Experts of a small language model.
Size: 9 layers, width 128, 6.72M parameters.
Training: 567M tokens, 4588 steps.
Below are experts of layer 2 (counted from 0) of a mixture-of-experts language model. Rows are named router (the router's row for the expert), gate (a neuron's input weights, with its number), up (a neuron's input weights, with its number), down (a neuron's output weights, with its number) and show model dimensions 0-127. Each number is 50 + 15 x the weight over its row's rms, rounded and kept within 0 to 99.
Before each expert's rows: a language model's description of what the expert responds to. This comes from a sample of Wikipedia text that the model never trained on.

# expert 20
What it handles: Proper-name pieces. Inner and final pieces of foreign personal and place names, such as an in Huachanan and h in Sheikh, plus names like John and London.
router:48 51 82 57 62 32 42 55 56 45 60 68 35 35 29 20 63 54 37 40 59 68 13 90 38 50 57 60 49 28 51 62 49 54 32 38 82 47 58 50 61 62 54 35 39 48 62 65 43 47 73 60 74 40 64 34 59 34 40 46 48 51 61 27 55 41 49 48 65 49 58 57 89 37 38 27 68 57 57 42 41 46 50 25 67 71 62 48 60 77 39 44 53 21 44 64 39 51 39 29 34 46 73 67 28 70 45 45 44 32 58 48 56 47 70 30 45 38 31 19 38 51 72 63 27 56 78 53
gate1:58 64 66 63 43 44 20 33 33 39 59 78 43 34 08 26 60 45 42 28 64 26 44 44 67 47 27 60 36 41 54 57 62 56 34 72 41 67 67 66 60 45 60 58 49 47 41 35 50 47 60 31 63 35 60 51 40 59 48 72 34 65 54 77 44 48 51 48 50 50 50 61 41 21 38 47 41 31 50 50 67 29 36 35 55 47 65 49 58 69 56 42 28 37 49 26 57 77 59 34 93 62 16 57 54 66 61 53 36 43 42 46 71 56 83 54 83 51 35 49 23 51 27 67 32 62 51 42
up1:46 50 35 57 63 26 77 46 81 68 61 36 60 76 61 51 30 33 52 60 56 43 54 57 43 52 45 24 63 48 55 50 66 52 45 63 73 49 38 47 49 39 62 39 48 46 70 43 44 57 36 82 11 51 51 78 61 36 47 38 29 30 33 40 70 43 51 61 30 50 46 47 62 64 33 49 44 36 41 36 46 40 37 42 25 44 61 28 44 18 46 55 53 60 29 40 36 27 36 69 39 53 48 57 29 49 14 46 50 54 77 55 42 45 35 58 27 64 90 55 87 23 58 46 68 33 33 47
down1:69 38 33 55 30 24 40 41 50 48 50 72 74 65 39 44 43 56 72 29 50 56 47 61 34 52 19 73 57 17 48 60 41 48 49 43 67 59 50 82 50 48 51 59 43 62 42 80 33 42 57 69 29 49 40 53 47 72 34 35 37 52 58 61 67 37 34 73 38 47 31 71 68 77 30 34 60 48 62 07 42 62 35 38 39 59 48 39 54 57 48 32 70 24 64 36 66 30 51 64 78 60 68 30 47 54 57 50 37 42 53 36 48 44 52 62 47 27 37 48 45 42 63 81 48 57 60 87
gate2:45 47 83 64 66 39 28 70 64 76 52 57 40 40 64 42 52 76 34 29 46 42 18 58 72 42 62 39 47 52 62 42 20 36 44 61 52 56 77 30 50 45 50 14 44 76 38 28 32 45 61 69 74 53 32 67 53 56 31 59 30 59 45 35 57 57 54 46 39 50 38 70 60 71 88 76 64 56 58 65 51 70 34 24 39 61 44 42 52 63 48 55 56 30 42 37 42 56 55 47 34 54 51 47 81 50 47 87 67 58 55 59 71 35 46 35 71 46 62 34 40 41 54 41 27 35 60 68
up2:27 61 33 57 70 68 57 44 68 50 32 46 38 32 39 43 23 56 66 44 55 62 20 45 49 22 45 45 63 30 39 18 18 31 58 59 49 27 43 16 39 55 18 59 47 61 48 64 41 55 64 59 61 44 36 37 47 08 55 46 47 62 48 60 39 38 64 38 69 48 49 53 40 87 51 43 47 47 57 43 53 61 28 47 49 65 35 42 37 80 45 37 46 36 67 53 39 53 52 68 51 51 45 53 64 60 09 56 55 38 25 65 32 62 56 63 24 29 37 70 31 30 24 40 33 48 53 44
down2:36 44 30 38 75 47 22 12 27 68 31 47 56 48 57 35 46 48 50 24 46 51 45 60 58 30 70 27 38 53 50 45 63 33 24 62 42 43 23 44 66 31 47 74 44 42 23 33 67 16 21 49 60 57 46 50 90 45 42 48 26 58 59 40 62 48 34 79 56 44 80 65 53 61 54 55 68 63 74 70 47 41 81 42 51 36 51 44 70 42 66 56 43 57 56 35 37 32 74 64 59 58 67 45 68 74 60 43 62 45 44 25 34 47 59 49 67 42 71 49 46 60 48 56 37 43 34 56
gate3:14 57 50 52 71 59 72 63 83 45 23 60 60 49 41 50 37 54 60 54 56 43 36 53 50 69 36 55 34 66 61 80 34 41 53 36 47 50 51 65 40 34 32 29 20 43 60 42 68 46 42 61 64 83 58 31 54 42 59 42 48 61 58 32 54 74 45 62 46 74 47 49 70 63 69 37 55 43 69 61 60 24 41 39 84 54 29 76 44 66 61 41 42 30 58 61 39 65 43 36 52 58 43 33 35 52 22 64 65 44 75 55 68 52 50 42 63 36 39 25 14 53 57 73 70 70 50 76
up3:44 76 74 37 42 35 52 46 27 55 50 39 56 57 47 55 39 51 50 62 59 60 47 18 54 68 72 57 50 49 40 61 64 53 47 58 65 55 36 57 43 70 33 68 65 59 42 12 47 67 58 54 54 46 58 61 68 55 33 54 86 39 73 48 48 47 43 55 52 09 22 49 29 48 10 24 50 60 17 54 04 55 48 49 55 27 64 29 52 49 44 49 55 52 64 24 61 74 60 51 87 76 41 34 61 71 56 48 50 44 45 37 65 46 48 58 47 26 56 42 51 70 55 61 47 66 62 44
down3:73 30 50 73 53 56 62 45 44 28 69 53 61 50 73 58 62 60 56 41 28 47 69 61 55 61 43 45 35 54 25 70 44 62 74 68 18 64 64 33 55 55 53 10 48 35 35 53 40 45 33 53 45 50 23 53 63 49 52 39 54 44 57 77 59 64 57 55 53 59 34 71 38 45 69 71 56 31 70 26 74 45 39 48 72 50 61 59 28 43 75 51 41 40 53 51 54 40 38 61 55 45 68 33 56 40 42 38 24 57 22 41 48 60 49 62 42 27 38 46 16 33 60 49 69 11 42 08